Experts of a small language model.
Size: 8 layers, width 192, vocabulary 8192, 40.3M parameters.
Experts: 288 tanh GELU neurons an expert, a sigmoid router.
Training: 591M tokens, 4512 steps.
Below are experts of layer 5 (counted from 0) of a mixture-of-experts language model. Rows are named up (a neuron's input weights, with its number) and show model dimensions 96-191. Each number is 50 + 15 x the weight over its row's rms, rounded and kept within 0 to 99.
Before each expert's rows: "mostly gets" lists some tokens that are sent to it at least half of the time. This comes from a sample of Wikipedia text that the model never trained on.

# expert 45
mostly gets: " Mah", " Az", " Ak", " Kar", " Abd", " Ah"
up0:42 53 63 49 22 42 34 31 57 45 64 11 53 61 37 52 50 39 41 46 11 58 33 21 66 82 44 47 59 10 49 61 68 38 56 48 68 65 41 50 46 59 51 50 61 81 36 21 76 76 48 69 45 47 27 58 61 12 57 40 32 30 48 48 38 61 44 60 58 55 66 51 60 69 38 42 47 53 31 67 58 56 36 50 39 48 64 78 34 63 57 29 48 69 41 64
up1:66 80 50 30 64 70 45 43 52 50 61 68 35 38 23 70 52 41 49 45 48 29 61 42 39 45 64 63 48 47 52 26 52 29 48 66 68 66 65 45 58 37 68 57 70 63 62 77 45 59 46 48 51 69 45 12 11 46 54 51 55 53 35 14 46 29 77 32 62 57 35 45 39 34 48 46 27 49 37 41 49 50 65 20 47 60 40 43 29 69 62 49 46 71 62 65
up2:47 46 45 48 45 56 36 49 56 31 49 51 30 40 47 67 43 31 51 51 47 26 42 99 42 52 23 47 52 55 53 67 52 50 43 49 25 65 35 62 42 33 39 51 44 76 70 88 29 65 74 46 35 46 40 29 57 49 57 47 54 51 52 33 39 73 25 84 68 54 58 49 46 47 46 33 30 42 67 38 65 66 47 52 46 43 28 39 57 67 31 30 39 49 39 62
up3:54 23 37 25 52 41 17 56 44 35 45 52 34 47 68 74 39 73 68 53 50 56 68 44 63 45 61 64 63 37 37 59 71 16 46 58 60 52 49 60 64 49 79 54 54 20 64 61 84 55 40 44 30 65 48 50 52 31 32 20 30 28 44 67 39 49 59 59 80 65 17 64 66 23 77 57 40 53 57 47 41 47 20 65 85 56 37 41 72 47 71 60 51 73 68 59

# expert 34
mostly gets: "′", "°", "″W", "″E", " ", " (−"
up0:69 45 31 19 59 43 53 29 56 34 15 77 40 29 20 38 52 45 77 31 53 50 80 65 42 50 55 18 50 53 48 47 47 32 82 48 33 41 35 35 67 63 46 55 24 42 22 37 93 65 51 63 57 57 68 31 51 51 45 57 74 32 28 35 43 44 37 72 36 66 42 60 74 46 37 46 28 26 43 53 48 52 38 29 62 60 60 61 43 52 60 74 65 40 34 37
up1:76 77 56 51 53 21 75 48 57 73 53 68 43 73 28 31 54 52 53 67 71 39 52 43 33 68 31 37 42 29 29 61 74 50 66 49 70 65 59 74 61 64 46 58 60 56 54 55 31 36 58 41 53 50 34 56 62 33 56 27 54 61 49 45 40 43 75 32 65 58 21 47 71 48 47 66 53 41 40 29 39 25 39 49 56 33 51 54 62 63 66 59 62 55 33 99
up2:69 24 45 47 29 54 65 37 63 45 59 29 32 41 51 33 61 75 58 24 38 71 19 68 65 60 38 23 51 30 41 43 84 42 70 34 80 53 48 29 53 26 72 43 43 59 78 59 37 39 43 52 47 41 59 25 67 27 70 77 66 43 59 37 44 29 75 41 48 36 18 43 67 33 62 44 45 41 43 34 44 34 67 38 70 41 40 58 51 44 45 43 48 68 77 39
up3:45 79 43 44 63 61 64 22 51 47 37 37 45 27 41 53 29 20 58 75 70 68 53 31 29 38 59 72 44 58 44 55 52 62 50 48 21 47 60 38 21 66 60 61 35 61 55 68 54 47 65 56 41 61 79 60 53 49 49 67 57 64 53 19 49 45 60 68 52 19 63 20 48 68 49 69 33 49 66 54 62 52 64 62 10 27 56 49 64 43 52 71 71 48 58 46

# expert 14
mostly gets: "ur", "et", "itt", "anc", "at", "omet"
up0:31 24 43 41 52 11 67 48 58 48 61 49 41 44 64 50 51 49 62 57 23 55 49 60 57 53 34 58 32 32 62 59 40 47 55 54 55 49 55 72 38 27 57 46 37 48 60 74 66 60 52 58 47 22 39 34 55 68 32 60 77 30 59 52 60 84 41 63 34 29 62 34 42 25 45 36 60 34 16 56 22 53 52 35 46 40 59 46 55 47 54 80 70 54 45 67
up1:25 46 53 23 37 52 81 66 91 27 56 76 48 28 66 37 39 75 48 64 59 29 41 49 45 39 40 62 69 40 47 41 47 46 69 43 68 72 17 39 64 13 54 36 65 33 46 55 32 33 48 45 63 48 66 68 23 52 36 15 51 20 62 35 50 35 37 65 40 59 49 41 36 65 79 63 64 38 62 42 32 49 27 68 77 60 66 64 43 48 59 74 54 64 52 69
up2:72 44 53 46 66 59 33 27 61 22 57 42 29 31 26 41 39 27 59 65 41 53 48 32 45 60 23 55 44 21 71 68 59 31 52 62 62 53 79 35 55 42 44 47 48 55 57 38 35 42 71 54 46 62 26 33 63 36 34 44 48 42 42 58 62 44 40 43 56 28 70 53 77 79 44 50 43 31 53 71 45 52 45 28 62 54 35 37 45 38 33 34 56 46 53 47
up3:42 34 54 46 60 31 49 40 55 37 40 48 42 60 19 41 64 48 67 75 42 58 61 30 69 35 49 61 33 53 68 30 53 56 37 52 57 37 37 35 51 47 24 50 35 69 56 45 46 52 53 61 37 59 34 56 39 54 60 39 07 55 38 60 39 71 51 57 63 32 38 62 49 38 64 79 65 39 45 67 16 57 48 44 51 48 57 31 39 65 41 66 55 71 38 49

# expert 1
mostly gets: " January", " October", " September", " August", " May", " April"
up0:51 32 62 45 76 36 61 84 55 41 60 42 42 71 55 40 77 56 71 33 79 59 48 07 76 63 74 65 40 72 48 37 53 09 60 61 45 50 43 43 23 59 31 40 63 80 48 55 33 40 47 73 22 55 42 42 43 49 56 35 47 58 65 67 57 73 23 78 45 33 40 47 51 75 42 52 52 23 30 48 46 53 31 60 39 64 67 61 28 51 49 46 47 39 22 65
up1:27 76 62 76 52 24 60 42 42 61 42 35 49 26 75 56 37 41 70 48 26 09 73 67 15 49 78 59 48 54 35 62 72 53 27 44 56 56 67 49 71 28 46 78 67 57 60 60 65 55 65 44 57 47 45 42 45 18 52 54 48 53 41 64 50 60 67 42 60 55 54 40 25 30 64 56 50 52 65 54 33 63 52 55 55 52 50 59 39 42 40 79 66 63 68 52
up2:46 55 51 52 82 63 44 56 44 24 63 65 56 41 73 52 26 53 44 14 57 54 79 56 39 69 48 31 47 55 74 64 28 50 64 43 72 54 52 40 56 23 68 54 55 40 75 61 75 62 55 71 31 58 83 18 28 83 49 28 57 54 57 52 42 55 58 62 70 39 37 50 44 63 65 49 47 46 81 53 72 59 27 48 59 67 18 57 36 58 33 22 55 53 53 60
up3:82 40 50 45 50 59 52 72 62 57 49 50 53 34 35 44 19 53 31 55 27 53 74 31 45 51 89 40 60 40 44 61 61 71 39 52 43 38 58 62 41 61 34 45 37 73 36 57 34 69 57 51 66 25 60 70 39 60 36 63 82 54 70 53 48 63 38 74 65 49 26 45 63 45 74 57 45 81 50 48 49 48 43 81 57 57 55 17 50 76 61 47 51 65 39 42

# expert 31
mostly gets: "ara", "ai", "ya", "ari", "ama", "va"
up0:47 47 41 53 44 51 61 40 37 79 40 31 60 12 60 69 58 50 55 63 55 48 51 43 46 19 42 73 66 56 38 41 76 57 54 67 51 57 52 54 35 34 69 58 84 34 44 59 15 59 51 57 67 37 56 58 57 26 46 33 61 56 65 59 40 48 41 60 49 54 62 35 50 72 42 75 39 70 45 46 25 42 41 54 56 78 24 52 43 76 22 34 62 85 34 26
up1:48 37 45 59 52 58 45 41 40 56 75 56 55 60 60 66 47 77 29 68 28 22 53 43 87 73 27 46 25 43 28 35 65 45 62 28 65 41 70 44 50 56 41 46 24 46 46 61 39 40 32 81 48 67 45 54 77 45 80 22 52 64 42 52 61 46 81 32 35 62 72 64 68 53 64 52 46 51 42 46 52 54 46 63 41 55 53 54 28 67 34 28 52 56 40 67
up2:64 33 55 55 50 44 50 58 80 70 47 55 37 49 35 61 40 42 33 88 17 44 62 53 43 55 47 49 71 32 75 69 46 63 29 56 29 37 53 58 78 67 46 45 35 68 43 53 47 22 48 63 56 50 46 70 45 48 83 72 19 50 66 51 60 62 54 39 20 41 14 71 72 44 30 72 56 58 40 57 63 44 48 43 51 46 34 71 46 34 63 54 55 64 55 27
up3:61 43 54 46 12 56 41 47 49 45 37 68 60 41 54 35 32 69 60 42 61 55 52 64 50 77 68 68 41 43 52 23 57 57 57 59 60 71 50 72 51 64 71 38 61 42 57 62 41 43 62 41 24 32 48 50 65 67 41 50 45 55 34 36 65 45 51 47 41 32 49 28 87 58 39 35 81 18 67 94 50 48 33 74 46 40 41 35 40 47 63 49 62 44 44 49

# expert 26
mostly gets: "on", "n", " Mon", " Ron", "mon", "bon"
up0:36 37 58 60 21 50 39 44 53 37 26 56 48 31 30 57 74 66 52 37 41 38 49 45 56 65 91 46 61 49 73 46 60 39 65 40 56 59 68 39 41 45 46 60 46 42 38 50 37 48 60 26 46 59 38 48 68 38 70 61 75 37 91 69 33 28 38 38 32 78 41 47 62 53 53 63 53 41 46 37 37 81 52 43 51 64 44 53 35 68 40 36 63 67 57 42
up1:17 51 66 84 45 30 72 49 71 47 69 61 72 52 61 67 59 53 60 72 48 41 63 67 44 59 51 50 61 78 35 54 62 58 61 64 45 14 64 39 51 57 23 68 60 57 44 37 34 83 54 67 28 42 45 64 51 49 35 35 55 36 36 22 80 53 63 12 19 75 57 82 39 52 54 48 45 49 82 38 38 44 51 56 54 49 54 56 24 38 47 45 55 63 64 49
up2:71 21 45 58 44 72 45 63 49 43 60 56 65 49 33 55 67 72 58 25 52 43 37 43 52 65 52 47 19 36 40 33 56 42 44 26 32 55 46 73 45 77 40 29 53 54 37 74 53 68 61 24 50 39 53 64 24 35 67 40 33 38 60 19 27 76 14 37 58 51 53 45 53 57 64 50 62 72 70 36 41 49 17 48 81 61 59 40 32 60 49 42 45 70 52 49
up3:43 35 43 61 35 58 69 34 31 46 56 56 41 35 23 54 63 62 49 57 39 25 79 62 50 24 61 81 13 32 51 45 24 48 56 58 61 27 43 36 48 54 27 69 62 64 48 72 46 40 28 67 56 57 53 44 62 46 60 73 36 76 40 65 49 36 28 50 61 34 66 37 41 21 44 57 17 55 64 45 20 35 58 53 49 35 28 40 37 34 53 17 44 63 53 66